Experts of a small language model.
Size: 10 layers, width 160, vocabulary 8192, 39.4M parameters.
Experts: 64 experts in each of 10 layers, 176 ReLU neurons an expert, 3 picks a token.
Training: a variant of SOAP for the experts, 244M tokens, 7714 steps.
Below are experts of layer 2 (counted from 0) of a mixture-of-experts language model. Rows are named router (the router's row for the expert) and show model dimensions 80-159. Each number is 50 + 12 x the weight over its row's rms, rounded and kept within 0 to 99.
After each expert's rows: "comes after" lists some tokens at least twice as common just before its tokens as in all text; "raises" lists some tokens whose logits its average output raises strongly, later layers aside. This comes from a sample of Wikipedia text that the model never trained on. Tokens count by the router's weight.

# expert 30
router:48 72 39 64 44 41 50 61 37 32 49 62 35 54 34 56 44 55 50 57 52 51 38 54 42 56 73 56 23 54 34 51 53 46 62 44 63 66 56 39 37 65 61 38 43 51 43 65 55 67 46 50 61 54 58 36 41 32 48 73 47 29 71 48 37 77 27 51 61 39 72 50 45 52 34 62 26 37 47 60
comes after: ",", " New", " the", " of", " U", " in"
raises: ",", ".", "'s", " (", " and", ";"

# expert 4
router:39 60 73 68 47 45 36 54 54 50 40 51 42 15 51 58 37 33 40 31 54 31 27 59 52 54 33 54 44 45 46 49 55 48 31 40 40 36 38 37 45 59 51 46 62 57 45 47 60 74 35 52 52 55 25 43 75 67 68 61 57 52 68 53 44 56 57 43 38 49 75 56 70 46 33 40 35 43 63 52
comes after: " the", " of", "-", " and", " a", "'s"
raises: ",", ".", " of", " and", ";", "/"

# expert 14
router:59 52 31 63 68 47 42 38 37 57 46 28 61 36 54 67 48 52 48 47 74 45 49 45 39 53 52 60 22 39 50 43 87 62 37 49 60 71 48 55 56 46 62 47 41 46 41 59 73 43 42 65 57 41 57 47 50 66 59 49 26 48 55 48 39 51 68 35 67 44 60 68 67 62 54 56 58 55 42 73
comes after: " the", " a", " and", " of", " to", " an"
raises: "el", "ist", "ent", "or", "ens", "en"

# expert 43
router:58 50 42 58 60 58 68 49 43 45 40 44 40 49 23 54 49 33 58 63 44 61 45 68 50 46 43 41 42 40 59 79 50 50 58 49 66 43 40 78 35 41 49 38 66 35 58 53 66 58 76 35 46 42 53 56 30 43 60 56 64 63 49 50 59 56 40 48 47 49 35 44 53 56 76 85 54 59 46 70
comes after: "==", " was", " |", " He", " he", "|"
raises: " to", " with", " and", " that", " as", ","

# expert 2
router:46 50 64 67 39 34 55 58 59 49 51 22 56 28 72 51 49 43 48 57 59 54 66 55 46 62 56 46 49 38 51 64 51 55 46 64 38 49 55 59 46 51 49 49 45 64 73 69 44 83 41 63 62 31 58 39 58 51 58 31 38 72 37 55 39 61 35 39 66 58 51 46 58 42 35 35 47 41 48 41
comes after: " the", " s", " p", " a", " to", " and"
raises: "ing", "ed", ",", "ings", "ie", "ies"

# expert 37
router:55 67 53 60 35 49 35 50 70 49 65 74 58 55 54 39 33 68 43 65 63 54 74 70 70 61 39 50 62 36 45 41 61 60 51 41 63 64 44 67 49 46 45 51 36 39 63 55 61 32 47 34 58 47 58 53 32 52 20 53 51 53 35 41 56 49 69 32 60 64 66 57 48 28 76 48 34 44 65 42
comes after: " |", "|", ";", ",", ":", " in"
raises: "19", " etc", ">", "itar", " disease", "ologist"

# expert 62
router:76 50 59 49 56 36 71 59 45 60 44 56 49 40 52 52 60 43 51 48 48 66 31 61 48 35 63 45 59 39 34 34 60 46 40 62 62 31 64 66 53 28 71 45 57 45 31 45 58 41 59 35 55 40 57 45 52 63 35 50 46 57 59 40 51 28 50 39 65 65 35 57 30 75 50 54 53 52 46 63
comes after: " |", " the", "-", ":", " and", " of"
raises: "at", "i", "in", "ia", "el", "ag"

# expert 5
router:67 23 60 52 72 51 48 38 59 50 22 56 45 36 70 54 68 43 50 47 48 60 38 49 46 49 70 40 60 42 56 47 46 62 38 54 63 72 38 80 40 29 64 47 55 50 46 32 46 60 44 51 38 29 41 69 55 65 49 33 61 61 55 67 50 49 28 44 54 73 44 32 53 62 40 37 35 51 42 42
comes after: " f", " M", " F", " N", " R", " m"
raises: "es", ".", ",", "ia", "a", "e"

# expert 35
router:58 56 73 44 43 47 50 53 58 41 48 45 46 64 37 36 57 42 59 50 41 58 47 75 74 56 47 57 70 53 54 60 53 46 42 48 41 38 34 52 58 62 59 52 62 60 54 46 46 65 56 52 30 45 51 33 39 46 69 37 33 52 25 41 49 70 60 36 43 56 69 56 55 25 39 39 51 52 59 55
comes after: " the", " a", " his", "'s", " The", " her"
raises: ",", " of", " in", " from", " and", "."

# expert 3
router:55 44 52 43 48 59 22 48 31 61 87 55 56 45 44 48 61 42 54 81 46 39 69 49 42 41 66 50 49 56 50 68 60 33 53 46 44 50 59 64 65 52 57 47 52 49 41 32 34 52 47 45 36 51 48 52 51 45 39 44 45 50 40 51 18 56 53 61 58 40 51 39 34 57 63 56 55 60 45 39
comes after: " the", " The", "The", " a", " A", "the"
raises: ",", "-", " d", "e", " in", "ually"